Weights of a small mixture-of-experts language model, trained from scratch on English Wikipedia.
Training: a variant of SOAP for the experts, 323M tokens, 4928 steps.
Below are experts of layer 4 (counted from 0) of a mixture-of-experts language model. Rows are named router (the router's row for the expert) and show model dimensions 0-127. Each number is 500 + 25 x the weight over its row's rms, rounded and kept within 0 to 999. Numbers have three digits each.
After each expert's rows: "mostly gets" lists some tokens that are sent to it at least half of the time. This comes from a sample of Wikipedia text that the model never trained on.

# expert 14
router:524504518466475525497492523479471473446509485477471512509491530495486507502485455419531506508490481536501463473475507479476494484468489521480515524499544504503483505466519517514486509482529543514530492493490495484496559457500496531493507464510470520485520523523528518469545504503472473493502516527505502484496535503535555458508469550487479508532484544524508530462510508469464519529529
mostly gets: " military", " private", " Commission", " government", " officer", " Research"

# expert 7
router:501483562497475469482458477504466495518521520433513497417523529481535493521479500518505495491476516505479488513497464505498475501530516520527522532467478524514532498529504469468515517503537495505523492471531521486475519504489506480546519513516489475494482480457545474469530546517511489509495533502543483434479499523542515512477487505475513524498521485464515495468465477450474549483462
mostly gets: "/", "/sq", " ", "{", "–", "_{"

# expert 8
router:478460531502484475522492485539523532570554475476486494491468527497505489521498479531473504447534472436526501512555477477521481496522454540489528505471486461522484546523487501499481491514520458501544491483554502577479501525514495503502512523508489499484522559516515506495535488509500523518433501503505510487495510520547494512522511479483521489494522512490536517495478476470475503497482
mostly gets: " well", " all", " long", " many", " one", " just"

# expert 10
router:447529506453480463495492488510471499476523488519478542489455514501503475511523494481504504522496499499503480504480481449525515520482466543498529507461500494480494521517488495502537520464484521472522481514495495527563504497544551504511493481527463444464510506493515483474483527539471485519486500488500467498444498474513534499489497523533511508491521486496480466513480464475462489534531
mostly gets: " |\n", ".\n\n", "==\n\n", " ==\n\n", "===\n\n", ").\n\n"

# expert 13
router:512529514484457522472480524502497476532522473491478530481514494490498484506477528495479497448490490530502498519504498482506472509508510485511517504457475476528515503478484484528507527488490480443553513533511527518534545495526503494528508528524521527484463554534497482495450534502459520494502521535514530528516494522596538461461508517455514503520501522446503528483485471464468503516499
mostly gets: " was", " is", " has", " were", " had", " its"

# expert 6
router:513494525549475539481480525518486489466520511496510511511524503489464503516480508500518527535508467522486520547525516510506493469486561498503498540515489505492493525457530514514521499506495524489472475504495560515483513488479502483499448471522442548478526466475465466498443536516545490496450489518532480511473523510479523518449494530496531506474498475527518473512545516508476517512516
mostly gets: " DF", " MF", " BRA", " FW", "WE", "AR"

# expert 11
router:495452495541452499480474464540500498481478475490505522480525472453485487498475512501454518485512482468523492498494490522457478519487539515529510521516501483491506525503497480474524482475489523489526507502523506507500483487535504495489497494524509520474469544554486468494491456551493457498518493467538525501451530485497519542504506487490494480475511557541481516423469524485515460514500
mostly gets: " film", " song", " music", " album", " Film", " Music"

# expert 9
router:469523519477484482485511472472500474482523525502527475484456523526513498489457507494542495505530527567493461460504496507493480514492539509483505549445499546499490535524550501491528474492502502486494508536482562518467490496495549513527511512486472502475504522466526448529507507464484520513483490534522484482470528552494466507477503465500473480514471488492509513488517517499501512499441
mostly gets: "St", " St", " Arab", " Raj", ".S", " Ven"

# expert 2
router:477453547469487509457472465539509522519494521447524525514503504520460493491511478520493546473517473518480480474559479503519482448486528528533467519488529460550487514450511465487522481476445496490485496497517482537517491498545510502535479459549498499490505481524463529524530497515510485487483502496563482492490517503517498505520476493499480511512552519519499468497494515499510470511485
mostly gets: "1", "   ", "2", "9"

# expert 12
router:491502488478510515488513450490467555492494433509517491498495513480512520504452503490510541482517490505565506525523447532492475482497517515459483541529474514542481527497513497459496504517533491482482493537480497474507540496478479478495477520494461523484497513509518536503475526528488451463459517516534514534512561475503547510545508514486491465471506525519516481502541525518478485503500
mostly gets: " MPC", " JPL", " basketball", "-yard", " yards", " championship"

# expert 3
router:454520513446489453498520490439487520495470544499521487474485516475521507520507484515482565490553492566547507443545490500530494512544495515526475512477525529537529489532502537469483493486457494470558500496539506494523502481522494488514524519547498472461504549458503462493494537459489517551547537511504513503479517508514484490530501493461525486484507528462508514509466495484511480469537
mostly gets: " that", " which", " when", " after", " until", " while"

# expert 0
router:523450504480442501498447511486552555468467493484493532511494524450487528414516496496484509436502477479511508488467504478487497516510524520524535537482480507497489511505484529530489486510528548496515517495518509507499539495481495502486527490493494449457458473509489523519497481528502532515522461483527538513505500468512477472478506517506568542480497536497557467488494509525491503478512
mostly gets: "shire", " enc", " Thomas", " Hart", " James", " London"

# expert 5
router:452545506490507511520498477501450497484495485481484499481493498489470488529478493499494517468506509489479515527492511530451468474479557470497490521488513511510519496532478503459532499481469479483497523499539531549557475489501505417521532485504513533478518502512475533440515551484466507490461480517522499524490496544505540529514505503488475457506498483511513506496495511507510501477533
mostly gets: " Hong", " Chinese", "ō", " Zh", " Ts", " Kim"

# expert 4
router:501461542513506499510482477492475510497510561505496538506483521499524470526510524505517512483515522507514497537481484535481491430504476510522539512478539468548512524504475494506493532465524533541521481502521487515528510496506497473492484520471441511477540532520553488456512517483494455493492526552500470501470483507571525461508463461507506505471512506489507526462498453520459532500529
mostly gets: "$", " students", " systems", " areas", " forces", " levels"

# expert 15
router:489504512549491489500487520484541500553503517477491517464477515516510507532480488500494490501522474508479528474532506519486483443481465505511501532475506494494462524465529465525526494493481489486507483534490486519495493486523510493518517525491483514473497568503478528497546506522455496482457498469486517546482541522478489542518532531512510500503514469508554508459475509496494518496461
mostly gets: " Mag", " Street", " Some", " te", " Up", " Me"

# expert 1
router:495500539525481507465465533521502483480506550495521513494528498453490530495523491485476513476515499493508531516479505469517484438496476495521516530478479571493528520487509479499474522513474501513531550470541529552510474489476520471492549470510443540481467482525488475497495505535492513528511489490528473479503485498468522503467489508518513481528512515540476535430493468556481525485494
mostly gets: "″N", " Genus", " Coordinates", "idae", " Location", " Born"